{"n_layer": 17, "d_model": 256, "n_experts": 16, "experts_per_token": 1, "d_expert": 192, "d_shared_expert": 384, "activation": "squared_relu", "moe_layers": [2, 3, 4, 5, 6, 7, 8, 9, 10, 11, 12, 13, 14, 15, 16], "router_score": "sigmoid", "normalize_top_k": false, "routed_scale": 1.0, "balance_loss": 0.00152, "balance_bias": true, "scale_expert_input": true, "init_std_router": 0.0166, "lr_router": 0.000495, "vocab_size": 2048, "norm": "rmsnorm", "norm_eps": 1e-05, "tie_embeddings": true, "optimizer": "adamw", "lr": 0.00164, "beta1": 0.9, "beta2": 0.99, "batch_tokens": [32768, 65536, 98304], "seq_len": 512, "train_tokens": 282200000, "steps": 4339, "dataset": "wikipedia_en"}
Below are experts of layer 4 (counted from 0) of a mixture-of-experts language model. Rows are named router (the router's row for the expert), up (a neuron's input weights, with its number), down (a neuron's output weights, with its number) and show model dimensions 0-255. Each number is 500 + 25 x the weight over its row's rms, rounded and kept within 0 to 999. Numbers have three digits each.
Before each expert's rows: "mostly gets" lists some tokens that are sent to it at least half of the time. This comes from a sample of Wikipedia text that the model never trained on.

# expert 9
mostly gets: " (19", " (", " (1", " (18", " award", "\n"
router:514482500550511490499509500513457523530497471493475511506442515447502529514513540513494559517490512490511508491530493540511510509515532503506486516511519471486518517522497537499489466486492526484529505527532502493501522511507481516493497508510495508544456502496488467518498536518494516515489494544505524507523519513524428486530506505458500509565484506502521456511528453508512474439469477453489476479528487500485521511516507490500523438478494488510486494510494516515509524519550448530459487490502489487520487439509471516430554507474491511508522479446499539510486494451533475522523492480518532515526514492521537474523562558483488504453505534505464490560495512487484468500521504484517494498517544476531512478437480480521486511494499475511519482505472505534487520467481487
up0:521470517540475495488522489499512537530496479459532495493512550513517511512493498526494508443504490521491502516515511501490490468562528488494522516495510500531528478514500476520492533499504496526495539493469507509506450479485470497497467462484458453530523480474500459510538505500572555474516506492528482481461507520509518503442474541513473527456460505497538519552468494526484540556509498496508481473452462496488524492508516483508485513488526494483510537478480498505500498474485477507505492500511484511511508516514503489514508489443468498495457488454493526503483499509504495471490519492521501505491487479575457510539535524481477454478501499506462501504464446453499493509477476476483499504471502499489541517478463503466533535475506542437514501502448468510471562484486490
down0:518507481498488524498486505499479477479540490520495542502506507495509533470472445480468497545511468487497510478509507478508497496483444517496516541572500501511517526529513501537489514475482498531502478481486478475491494482527513483530497519503512489505497507520472525539497470534512533523535514499508484493475440501466486466483496497495534545472464562507469486498534494510531567468515516517468460528452459517478486535458531515503507496533478538555490522488486499514509539507546466479491466449524540503527520567523547517507528511491481494483488514526490474523466507481473493502521486511505508500476520488476467467513539534562470476492476508491485517486520510481512508438501486489516494482530539527513483512514482482498488506480550458551456510486469499476536508485523511
up1:507514505549493491438463484501458521525476459504529470471510528468478549466472508467511523506515494495494542498512468458525487502505510431530508492479523522537503469524449508522520519488483530500508518499515492510484550535514496487506495510522567471469488494541514486500505471488493475469477458478535483481504486517530484494455500493515504464476482512506524533531469491530486527490515512460544478492503499504442469488507503459484463494485512526505526488474529495537509514490465481496497470502520524550528474497486548532512509481464500518507456538502508534511499475481540503483498520467522491533508446488520494510493507487508477525514498495479487463494446519467507509474514479483481494518515519532479504482494538500498564504546422496539509502527468449489507539476507479
down1:494518483495498488499506445489531517470528476524491538554551485505496489489496496480485472469517483501497487453517475508539512474527486481477501518476498506494458536519515509492526547494492516510478470537480511503493487543505529488517478541527493517482517541508518504533494482498528507443494504526514475533483494465476476507473472490518505558463489512542475515501513513460473504477510506542514429494537469493530504508492524505487481486510486469487515480494476523522536485494487497528492476478509579502502494489495518522470529572550518541494521519486510509467493476550482496467513482477468523467549524524492482512511471494531442459510523492521500470540501467485522461497487502515504516494556518500514475509493516482493460535476489478509496540430489487460561500513473514
up2:488465500507481531453495479464479528505489476471472510508486490470496559515498497532463533489492519493508494483561459484488470438470523458490509534514544522495515446464502499507538473489536465515518528484492541509472486524489499491469433479517503467522488483503526517572463505477537497546532461501506547484515504473502505506509512494509498477489479481482533490518518480493489503510508456505515506530472517458514488495532478532525491443551496456495507494535529464511520533500503500459433487494531508536475510444500519490503521475470492506484550519496531502483449482495474513537502521498477504496494531477476510457506486523463487480507496503504495504495465449480520480512501511535502470525480490530530469520495492515506481466512487504471464521528539530507493485530463495
down2:493466499479462505512518480517493510509501525505487502529496516478462535497483460541507439476489471535536475498530527489505514465486510506519501474524510510496523519520560482488537512490522525486543504497477515501505527543470503536481469486456494499485525457514551521485527518546504506495466475492457515517457473480471546512490542514520484516489506539473503538513483506468532552500516498517513505500489484557524503556523452501507513476490549476499497538467475502511518489529514484522515448466512545487485485498510515506510489475518497505483460523536503535467477511492493509508511449491489527520519494505482499548478510451452524507488467510468531526493551502503448510489442496513549443491508484491503461476501466492493537506513513532486495504536456492504509477548471476
up3:534491482527525499463516479484517513502502542504479506510494465483490526537512484515505496498490514495496501508501477518451547493498527540484529532504481469481496506516492513492521487513506504513538474503553503543508516480538516490447494565494511491516496487487498488510474536452474482534483511545511491520491511527495497474492495538463493538529449499496514509521477461451532487519537517471523504469519513560492524469466475504503507424502524510497477502501478497521511454503504476483487501458451488488496533475494487517490526513487464472470533442494489497468535512531489478517495524511473519489509490479514570495502482555532493530440551554496485501489519437479492508493491517490520543478463519493518493469474521497497510498496530551526477460455512525452507490459512497
down3:485483483533452508495470492501527485482551496524515472540488458532478470498541498486519538479460501505481511522550495497477497481492512501482494574484470520479501530489510488477513535510503522481524506479493458526468535486490521489485459554504514491519527518499499494488496486509453494504504472480487523459554514529443478487536539480554544489505468482526518503518467499459483522511494519475565451510520496515478521489481503511490455490514527528523526488517508543512544532491528542525513464473510518493490481500537557540514512518508481478509489487495565494516563474524507486482463524512505505527489483513536475502539527526522506524498497503553519474503452500471491509492522500512543479469521507510474531568471474495518519518489509522482516498466516493510506518489495472
up4:509492502510503497478516481529473529561503487485473526496506512509485516500492519509522527499509469485517505503540477531513486542490506541524508505510471487519512534511515559511512495477473480501477535523510513490489522526488466562481507478501462504492520475495508500515509545525502523473450475517477500513521519528505481502461491522480538506491489490499482482519486541519521558486459505413534537514473493428488532498508525500505503452471494466500523533516518465490480524524516456524499518493500469526489518484510507501475510532486486499561514472524463502503481465446539500538521437484469531470575455490482511474464530563529481479472509479490502501479480504522528491505489487473505442516468516471478526514476489537483529505490512513497482484510509491495485479468547484
down4:459479472512473511495534486474489491515468499461526490517470515489504481530508512489503501477537491482466495542516466490441487502506519492513500549508504475466537503517480530508486498528510495490497490529496505492487523486481466537494471507472497513490473492460489539539479542485489481476545533484498505507542548520506472514498486494522464519493569500474464500487522514523450537466513482500465492479555482531550495520542472458506477474545488507483502501538545557529507476469511521495500516495535479507478472489530498531484495509506472452528512527494496521484507535491531515511506447510530487488499493505480498487527499540491447486524489522458530540498500519487478520477534502495514482470508509486532499513580502501483541487480492526548544481494506439490464532506449534
up5:487483524496512508523525465508497474563544512511538533520464509472489487519492512513539480531456484517477506502548498457474534490542520552488512491440511506472477462483517496478515494494511502517560497479527504472518458508523487512509533517497528539521494534480507510534507534496490476501505502477493500512484536475520519508481494463515522467492470484468509548517509492464494443478547484512528532511509510520529477491518498484497510478486523472483515496486487513512523517479442443523525485507447517494510509500521475513501527566496490546513488472527527464487547465477520501516489480504482486501507517471528466491457484499442545523469487515495490473515517491495529559484550528491551518483490481498562518430486523508516511486514509518500505504535498488463530468509511492
down5:518491492474524512522490497497522494478492438536477494527481540438482488489469502529491532432515513488501521447495448509457496465518463476464476514576505517480489497463493505512506504537493507477540500502508479488470494505513507480486484519469487476472526509477505495425477462549529463491513514503522504433524504507530520510509506522484543460542490480528492504484492495539533510481516543458470501490533483526498537460498516515456530503485509491521478471535512536521552525531518471524521490497464485493515491481560504538505549492523508498500501482523501496530500534517476482469522537516502477469514508513477540513514482530502531526475482518508524538503520493515524520504507484510527507517506503447519492489468505449486548490506487464513466508489524501503517456503524492
up6:517491459503545520479537470514513511497529494526489467500450500533491510495490496519545521538515542458451509513487478476463468454498511488502534521491524536571469491462478463498515472510478483506550502486543485518494526468527503501558512515508537459528521480497497499499491483511536509506514520531510483565529520491481500497525515498478471523504496493470519552520505466476514489466507519451511488482489551551508493504509475476488490485501530467494470484546499492475486487475473462521511464512483518456494537502504484478521558539510481478521529497456476475490472490491555516538478515491505460487521520525507495502475477480510470529433531501519527494524493489438475525481494478478480498482475477473485516492461467504527479509482538495473495501472522484538524515504516497
down6:479527509522493503523525489526496538469508477507463466503474510514507469464528494523525469509502523499523491510494518516462480525527478502514529498491509520528505499488533542518513441507451584460492499460506415493514512452521497461485504528473544471485463496471496460485515518530508468511524519525504513465507513521511511503492527494475526549511505524487491516530493475460521487472528532486491481484528533506541524514488486534512484498514559506520489502540487476514481519496515501492499483519508512464477504474454507488502487463467487520509475503506537483482568464520556527523494500486533444513526512498529493506492509476501539511510498458527523455501493510501495515473454484549519482462526523484503512526520497489492446487517522528499518518504528451537467517445526522
up7:502523475505498507469501528514504531539497467505490516510474465514511511497504523511472491501435484480564464476515512515501500541503541541497500528506495509518513498522541510502484494504543545506461530540468505448488493504504519484531452502536508511478529517515499523477541504527544539473493498526486473494483512462515481502466514496488501507524446497489511538499506496531488495499531517450476512507540539500529517471496481467564552499480467480497545531490491499503549504521533484525487482507482469492481515472470492493484479501508535492466489469484526506527500464488492511520547527501532550471471525444500504490501514493477439507550519534527520509477557516538502490515534480482508489506465494538494507501520521512508483486535546515448482445485520511528540545509517497
down7:528474516496484481505488540494500513490481545505520484455498537458495505510547489527499522468482482506524500483524540500459443503510483458463489464445474510497526505483513538547543503484465486466467507461484501495462521500526477514529504509478498505512506477539499538490493503520491490476547451500472494505512519466458481486458507527481494502465558531514474484453532482519511501549460539492548508456452512518513536513449484481476504482524532469502500504497488512509515504470506496512492501469476446528511516497492479517464494553490538469507518472515511460507452491493510527497465520510504474477486486489464544525530532488523495512505488540493532531485525478502514505485489534429454514514478490473490540506469507515471549516484471474491468520510492489507465483507513512

# expert 3
mostly gets: " provide", " require", " take", " make", " being", "lect"
router:489479478509552537524482500526468537478503522467521507485514525502504487479493517532494495521522495505522444509482492485508476498532522479466512468472524531473527534515509492463512518409500481504490484482512478492481506520516492513477524511516516457488510460537485511552492532491500510484483480530481488478489464505540417503493475512545471489469501489504498468471545461486522468518493504525483472506514521537498483514518473516490506496511504528499510520529499544495521494523494452506464462547451538490442492485476471496493480517494457490481546525490520488496539520481478501491465530486528511460496554514500535483475484564549509485515479513501510459501482517509507498525520508477512522478542528527510491437461443480506482490484494482482515481500515447536526493486485488
up0:487533501490502468463521477527451486519486544522472544507468418498483487472513486506488508459514508470448486465538537529506508487548509529538473483476491504507528498511479500474489499500492509524489507538533452462506475531476498537538504527483464474484471450516527512469527508529507519521491478480480487542530522473484486504494496509511545479503486483456493489481513538481522459509533483507505558534499528488484520511500503493506508466497493467518534502528549461526502495470498547489494514501467490515490517530489503520502467519466449501516512498495496497478510455512485529492520493543514497456482525534519536455562493500470541518507579518509468481491495478529517515500533483520483517461507533497489492505501505464537430477480528509528499531497491504531511513490507500
down0:474493512473472473484476491500516532494474464474478518482470503487466521507506520463470503464478542519502493448497485486487514525510471456510507506547472528488533471478537483500484509506502510516507507478482544521527540532494505510470509493537490516513510545481500543529492500481498520480497542529448509459470541515522499505506517466515474527507534491467491513456557511535516469493478483533544506474487487481556524533501489487483538491472449504497492497482498502487503460488484511507559482468486505536499496508491523479494519533533475493525498489541512531522493458487526514541491502442476486487482579464512533451502434499479464500485465498529503449485473511499432523545471499522520503521502517494523487502488510532512513534486512516533469536544503512484506515500476504
up1:458476511480517469509521483501476489511487514498514467511446471443476503482493496446512487515529475533464455494489457485526498523482520483490543488537456496521488491477486492501537468438496503507520512525528487439477492503518525499473499474548511465487518470513539509493449490519522519488506511495548521464493527496514504494469487522498482469500520496513517545543519508504494475516504464482449500513492514534482466497516520523467455481514528497512551528487494476526466508472487513521466481473474505468489489503471480492484503524476528534478487472529498493492479493474513458553521516517519550456508473474477520529477494471473503496477492543492482494516494442544468461536479462516503556483478515510514485559493491469488494488477535492513558519501499491493449485518531513
down1:475501452505527524533519485484470521466455534544492481533455474502509494486512502512514521505538487533544483463499473485545522514468469522527448483504514528530506503479475501514519514522492513493545492529491454502470495499482464490537480467457510457487502482517482464512449501503516520499532518528492483559521485473481483505510500526485501506521452472529494519517497526517477447476491522510523531468467534491491499439519513510502521494455480509501505496490473528509521463470545557505518507532475500491542506514505504500485535504481468505529510516496474498476520513512490539481496522460492533497503509520527478520458526537496483524500520488506465519568509480556470505524505539545459458481468520506479505490524525465483523471462504487528533487487477517474476484503433504
up2:486547454518520465484523516511495515527519488511535515487491456515519514480488527501509498508520504502498453495509479534499465499488514494446484516524508474524474512476478479490522481474532509479511490508488477502510513463447495515478483539470476497532493484502537465511487555525514529465509492470490469502461470485499486469523497463490561500492491527490556491521482480549501499473463484467496507491488520441524497521498484473485449514506501499506481524536447520458555511433460495486462494503524509496473475512438499491486502452479508478490509508518506496510533488446499508511494479529497464506502534463542518452521472522506466509497485566495477524502483524531489535523492495484518486486505475536544502475521465528486507526424545482509534474482484483506522512485465495
down2:477514486507499489517484528482486507486486498555515467471475553473498525523497479493531505437461493486492549519472531454485466498501509518521474544513505504518539503495510502519507489513490533467520435476518492512501481512489485517541477464479477500470511541535522492485525467521541522489491544504493468527501522522523512483516539491536508505459515521477494513489476497517471435457484520493497514500464477469519497493525452489475530520489512524466493455546497502460536535476529485549494514499463519482533492477513472499500557506476483519491451476526457486500474480505536456471518511503489471511493478516516461484529508539460516487476533507498480492510464490462500505506443521544539513502455504479518502497461491465429498508509497494461528506500472468515483520480494482
up3:462495509548531485482493482524497502520469450467496515491510488514487478504492505517523506525454500478525495476509504468479494456496497496473508520508500505489538458499478488478517554482489514484487501498514505539495512521481500494514528503542518473544531465486521483533509500541482518491503472524502462482439481537500505477500523512499471516462490502493494474538483508498472478540534524485524459499499520488470454487492496529489507474550521470519461549492508530542518518552514503464494494536535461542503498477513539516469503445482500538484512455459503511481524476480476475532499429464519494468507513540519496489521528509529515529506499509489516463545505511479478489500481462463517484469515509511510516498440467513426492487581522493503510551500517479496480458509502486
down3:470476509434501448520508517503539497498504493488534494454506487455502501512480508484528498501473545450487495540479469463503552523513504467487504481524489483502539502531456509516499555528523463476539510509489488471525530516535509482520489473560487475488510481505513508481516467498499479491521485531524500485455509501517528500502519502515488524464528494486493522499507480460442523514508497515489495472512498450494438511469552482533526484455499499478535504502519459539495484527493549525514483488498525511488510504508515503473513528515496504561484472516549508487543523489497481505462475498502426493524502508493511512473449452552487450554495503451502514473524477450501512480484531510488502502507504467511454502499510542468464507478481513476521499482499501508479488538470501
up4:480515483506525497501480477514476485505522511554522478527520498503472476491513529512523486507501493505482494498557502503507527444538489503502476528497515483540505534514493507484491540467502506523520501507494490492503505494502472488525478474524542462486533495496514461493555515477530489474513487481478506513467468515521464487505486534509471513472516550515498493531544482471529523524490514496519489508529472530509493495495498498522476502501506532536518567495522465520538569500523446514497513518506508499508476508496474499509574492461453506506519513472452500470561521463526465533549509498566557484484527463499470492526523563499495487489506536491520479537495486509492508472554523507471500535478489454514518483509488434494467498504476527484497480477464457459514515486480477
down4:468523505523513468510489519531503489497477493476508512488519468475509489518492475526488509456502484505515466482468515508471464472560454508486531538494475483504437441533509509510486492501481481474529487574538508497464509505483465507472512488515467449502492528513520457480506471526526521492520539484507514532473523492488516512489491451493524503528475475488492464490484493496500492534472477512448484471502461473552529480503506523482485508486505518482497523512441491504491530472524495498514493521512495496546537569493477490498499494473528531484492514525573509496510493524467466481488483510530524475552516494534497523521473517501485444470518508498516491498516489504542502489523441525500525535515504483491505530488506509522484515509489519522525520490474477515560466521558578
up5:528496519528528524486505496501500512508466473471516507547466493469464498469516467555492478466551474463528499491503476525432489470555493505511468513473513490524497517471492478476533515478528468483516486497484476537465483557515505521492500510514505488530473464510466508502510460515525547522485540507559463501506490459478459482496506490492526506510466524527547451485487518486446509505522476491477471513452485475488477534517501466519492497456482500501497519525518534483528525504491493551490485493481482500485507508502473526492505483475517495503478514507519503468519476522473529537458476453521516519478530534492515501514522521513471496484500538507480474551472511491521482490458517558461551525486485504487454477482504485513473516496511475473508513464510480574484538464492507
down5:505504539500502518528477504465505494493519531512460515497456517488474508459491512473498480506511501460518523464482489568547496495508495465472496534511477541519491544473482470517503540508489533513471526485527505496467533533528493491473508478434518499553531489493492483520485470487492460499552530463519507476513514489510467518484489467485519488490544517518478551518458526507522534466493511473539506486494501513563547495538519473492486503512495497509484497516493528455514532518505465550517478501482515501474464498466502546517553497504474466528492500451572474531456551529529507452530465488475483481528536485523496465480501498467482480485468469473510501509483459536489500501474507468495537478487493465471487506531495486521488473524513486482502489512544496497501500481491498
up6:510502494494512522523564516507497488504484520508496465526517475472515515558465482523503493474455518508542493483488460495492474520522514508497501475495526490523469538482478544464508439490487507536490498541514465480485519478483497472488478489488534489497519492523458483538460511494496472558506516500549458456519493438520501519473460496509463509481519479472482530495496513549524515547530489504522488467481504470477491466521461484477501505548493490487477496494508521523499487469466525459515462533508475508514471462545461523479514533502504462528457447527521549489517486468476482509470484538496527478486500491526480515487530541480506534469499531488502494566493488504490483520504471523473490437501467530527462499514465526496487522509483479478491480502524502473527469512467486
down6:514505521463490492505441516471541481459526512510476497504542498479525492463512487522481483517517513487513522475519479465506471510468507468516514514473477526501453514521540482519498485503485465489529451502472483493527527478532509521506499520535521497507511515527533485460447468496531502493476468496473486474471525529495520508504536539453575494542476493520512511515532493474490529492506458479502470483508510513534506505509495494462495526491474493515478551519525517527495457476521498526578499486485458537525490499478489488457511498483502445474533462508503522528478440484472512508541519488493504479520510494535526488469486502448554491471505479519496460507528501468506530530523529482530523525472516532511479494539513527506495458485519463458557470515507494479466499480478506
up7:534459496544498517487511473529488493504492493500542561508532506525446514528502519512506456518500498478472472507518543537484513519486530515489522515493512482513453515473472514476488485503501512526527537476495466494523471545495483533535502505488500480470501492518545512539447515549505473509479493531530493510508529490486480501520511505519523528485471495476495510499493502511505518503482534530495459572443452521503507476490488491515482521538486533553487479484482524513495476483521518513498455495513480468493542449477493517451534481524495507473453462488477514512488490481518509485528527483514492502475492518490491504534563464472535451477489474492506478524491550500479498538462504508522503519516520472494526478499543460535499519447469465521494549517447484451494511501467481
down7:487502488489480508504518536516505544521480528495500469455511518465465449501494510530493511458494453441505498514497504521487489453473482455509490517470493477563509508513509486462480507497455496473477533523523474511465501543520541518535538542486478537459497485461557503520459513538523453517470503483484502502510543467464512468553548500543478505519493448510509532464477513480489537506493485522506514492499524503456544514545454477522511567519468482464472469476507491507494513492502517486484481482511508475503503490477544475528485485527503481517500513500504478470513516489536531542489510506487507474493465485514514490506529533546528497466476472518524487535508522485501473525507490485519508523534482482529546543529519533504496510454466483503507523496473510481517486493527490

# expert 6
mostly gets: " that", " which", " where", "After", " until", " during"
router:490446481501524567519468507475421526503490485470481481509475539501526486498508491492510476486459508492522539505478475487474523471502556479516502506494522515493492537502494479527450518478496549505515447484488481535496490526494475485511527504454500486481488490457510477469535466488510507511520521497500549487497508500502439513508498470500480473498446550508468484497503465529493450496534521511475525555537538540526496504510525458479516470500488509507487478482486515495489515479540516552479475540489507518422509520513485548490467498520517489502477476519523495485522541457491503480503525484520497500495531492504526508500498522511511483483488505504492468547523491472468514578490527470529479525493488457499535462487506520530478494503512464473541479505458474502505494474496486
up0:525482521527494498463499517506513480496516511474490464476495522469492504505500515501477496481502539543508461517500510488505503481538547522497500519513504514526456538507493508498482525493523456527527499494493513491502464520533494491494515521505481481522491537469467511498497509541493525561467483492497494483490505458495495553531483477494505534509496500446524500451509462509500461480449476507498501472500441507484469538507520512425483454473498530496450501483486475455483473529473513520514507455509546540520536490523497480505479509475489470539483473448481496525468505519497438520528540496494480476504497529501465474500519500462532487471512463505495501514503477498502519498496527507544472520491503434510464530544501495464462444571460505517490502464468451507503490488525495
down0:527514554532493495527477526479515512459485506470489514492508493494472455474510496485426496493455496497473498457515525494515471533519528468518486521487492532493489492514528485487508460532492512511491499509558485479513440475534474546477481511486491489527480531528513497505503473478540499524513507470491441505501471454512512496491489500456527551518546530507503480531463458483527474487449516492441457532501490494510502498470485510443541494490497498491517515495517528487487511503542470531510489498564470511506486494497490526465480479504532473455479543564504505509501500473510490519516532500524555518543460472522539484496519472533515472462511478507559466449483508537509504504474492496497507526480487482513495507484475489501475515481502532522493504553518486516478517499512468
up1:481489483479502495526510492497474504533516460534484494491505472475480504503475465497505508449546533510493536512500440514519504470522507519496502483472501457522518484511496507470479500488509473504481500515557526536499541480522486524519490490494507503481504519492458570505497513505499509517516529477488536451458533555492467499522533539495514486467528513499488531483501502458460493517505431496518510538474515481482474549482549468473501483514487470495493536482543496531488459511511509534544491510490495525507499511491468515502535528507509531467522494515488450485509558500476501482538511529467475551489490518541525470508483507518491508492476480494487530487490527522495452468501502514525469491459492528490566488477501446508485512470499494588503552463479485498479497515469491
down1:482445448485488479554483513479473484471536491517459519507500487487475471511465504495520506516570487514478479474494481549552477521485507523508453506532522532509433504465484457450525494483496524466508494489519466507521511517526486515510480508442548465510490437493526463487496499554460540514519521505537463506477494500478456515496485480507486531517486498517502504496544527459502491519496495500516500488507538478481506484490519516495525460508525488504520532551505500487503508497452478517455495491502506449462524471493502490494479472499483488505536500458520504522460545495514496462501518506521460468487509549465469504491506516543558453503499510463497480499569516500477460509528498472523531510486502511510528520485485496508487538518471486510502516495494521534479520502501484
up2:506498501510532513530507485495495507529487547516506458511506500511497531484513527480515488567483492538471490526507536490529530444522488500479519498485482473466476507518484490482513514476524469507531528518540527485505465496558525477479511502487513490496490491509428476474513500509527479525523512504465505488501502441492521467480478445464496474531569523459484541513518469536553461479521483487473461500500517519517484492499489533514473472472458492507484470489511518473485504514529512506521516483440477536492543540525475530484504511508515449495513519537515504512488493465447513493492504541490500475520475523489503495519503548542517485490489520528473471514520419460487463533510485496478499508498491456526516487477487535461530484504517503568490483519500497511527469502511495
down2:436469509503512470506481492499481480460451504511495506521489545521500475492531531497474532501491501506496525427459462525498457491501503488536502545511523517466498467465508520497472498502497500518526519518489507475484523486510491536506516506457485480478535480519500493523523488487463525480473483505556481530524512474479527479446522505471466524475513514499476562523451523485514476499508500484489516508506500523456529499480448487463505493500548506518450534519488482497523468513543506508498488462447456503487547486533514501473462494539505484520493540478532464531498476493508512509519467483483492493536502543530513513530538480482459504493520513477478475486519493539489513535487526550465527552486492485474468478503498534491452521504467506522487515463463526547536499495495480
up3:477490516531533507478492455489482528518534517494530469481506515489459495522495491515496514475520486510505522535510481472510537481491542525489486504493489508539514543506494531535540522495552522523520529506482524491459493501524506513487497493529490471524500491482489457501503499517478494474511506494552513496455456434503503490504462545509469497476497523491523508426536544515470563492509467495498450511511496484493470535519482458516510507492540495532544483538490471486489468493459498530484485510482497460496495501476491512525493477509489507545466491521530496513440487499484508537460465574501494450523447491520458469480542474503476465521500523508465489511521477539520483487486427498488500467503459490533494531498473526478478486479478514506505493518518494534480510480538493
down3:445549507470532460516508419506478506548544552477464464458537507521458473497524531503466485524472523473505513470499547494524498504525502471517509493449513519488507532485509496482500529520514483510506499523569497472510523485472474513517494531508486508483460487494507504490499517484466518524524454484514477532484416512543486549511512522527480513498475519511481558500525500483506481552492493522522542492462536500494488510489527486476494514500545520503511531487512486489499504490459517496505495455534527510536497491485507478565456511471543492527475460515482481527524488497461514526507481533470517526471505503534496523459494521534485545500475453481483507523501477495491520491516527506510489511478506510507489475506518531540503485477484511521486499533502554495486526506500520
up4:498546439528498485498493479549497461505534509495485510488494502464503476492454462528485502496516489520497532520525480477488522551511470474517470465505468470503542487498506498465529479475478504522520484476538498518493513513531487472534522557482527486497542510474524480525510515506520515520511490488506533518518450524531487512489469468488475572493501539520520490505525518458515517521528513464536481502544499504494503426497504525515511500481473512516462503471479505502530473478538564422474476510476462510513512478459484506475498497500509501492515482512488504536521520503572491497487448495507518506469501498488543511477510528482506469519492502527472501474496495550439488518528467506504486490488469464471507468496494500526480527508525499498500489554498516462454524467522464
down4:494526526508487505514498493484488489470462567501531516510481510476482508509540482511499509466545543509478521480482500486488511509488487472511492530511475467480495525500494540502523503475518522486524502498551525508462513461505468536489546452491528506493519507484526479520480510472481523528507450471504547526519479483447525509536457522515515517512511461503480495566454512552495556527475474514477534504535461493526482489455528465495527480523484507513523486491500499500493503511521517531481492502520531504486516548442501561498472499478491491478505468548498527449518488533496454498539470490509508475486533497481499504489527504482517479478481507470557543499546492506523445485526511472515506525539529508540502489485489448472466498455522476493485474494524483465506463496496516
up5:474476479503486503460508441488527478468487501486498525539489481455490514480507487489488489517491512491508513503509532463532512547486473488529474513509504477498510448526529506482492500488494529487532515494494501514520540492534486534497517540509498518525527511542480528507502485563481513553498526474474537467525482531546475514495485504456509479515491521460551435527540466468479498464452500476513484482543524475509491480521499527516503536485509481454535511487451509495528486484505478511475518478525478477455494502489508520468470500511521533470508515515480511492517515493482449519551462498541546485481515526472503513480469487433479518499483509520478479479521486444486456478516524497475429485474497501536511499519437506503493484486481543528474489502499475486525460484509498
down5:515532547499524515489514501531533467534487488528529518517544500470498482492513500510503512447504527463463531528472507488534473498489447550530502522527513486469478512491512565527483487514470534456541504510479487514469502500468498471472477489486525513502501479527510449509505495500498491492506479462513502481518534492498503473508460472525469513510473491517468525504483543471487538510497514514507458490526528471477523506472508464500462527499510495533476516481523538464535495494509534493528559484493534497568502502519475514475504498477542472499501443511457478459495487477540515503489468513467483493488472492521508502477534516520473507519502485534486556524533478501554492504498462501507500433523509506417545496523482544508488529497516505523525479535494515528503509484531519
up6:486493444519509512521508495499518495496526490500483514453517513481507504554527495530518488530520528493501512473569513523524484436470514481516527528559500474529497538451516501483517472478462494512480503504498463519485455495534452464527516470487491466506459505468509487492519508527518467534516509557479464490455484507477467486446468518495451465460489495514474452495441504493485507533509516495513531500476477472498473515489533520536494502475471502514501483458474504507525526482540496533503489520458515528511511502461521494472483480513527532527478480499473514503516500536473519472511517504517527486476515428558502524503522487486463502458496511508510508504527475419501509490497527510479454476479477503486482488463529516483525493501504513513485488519519474499485454487526518
down6:509447508483489501553519488479528499477479526493466478500526509468517476518537504480521480464508482545524502492489495468505474517500487522529518465476478494482497506477503519491500530514463492513455490497469469486507467507518502503489534534521533475459450482450495551489499495518491531505506518544488512492477506524554483531488517487470512521541483492448493464494496546482492490499504512523497512466509466525539532471500513486506488516516434468519453538514545501489518502528456455467479487536527513509499522497505539478529469538524507496519521512503477482475486486490492483505453494484505481514515524465479530506505500461501447512493483525517489539555438468466567468461487499515503526502470509482511501461521493501492474485453467477490493503494522430504484455532494467
up7:485501516508547503487509494508474479523498537521543472496515510501525500470492497552520512529484475497501504532554533532476524512548518521517489469492495492528493458515540503439515541516510509499528484524473492486499525591510426503469514501498524546506489532516488542495522496471512497476475478472506494505516508503466456546510516527505454498490504518519500562447502465489483505491508503502455476523540504515504480496482497492520513488456481535503515539506488516465497559514522483523542489445443514497481492475507475512503510502481478469521510436488512504530529472475530534501534529477509474462511502490520463489507495560512526493525496497516492452517495496513474485527516515505536523500468499503510468443475497496498487487538511505470474512517474463488465499494478468
down7:540531469521510490531546486496493500513486512499528433492495535572481479476494523530510485515501519497504456461548502524473467536515516526471492504511478485513495480524527474523519511511420477497451489483475498477453476522497469472521480475501519509493521492484457528490517510484502492460519450481517532560540511489514498530445457484520485550537511557548492497508485491444499521490490506479488510525483499524520494488488489511523473484520494504471457522525522478503501496488529517547477547473498482507465515456480485489517475484510483527471503521502514486454559482480465486526480515494468510494549455529492539495504463504468457493488504496476511507470484491511508525495493478515505515512511538533509518529512459482536522542501518533486490477528499496503470496503517532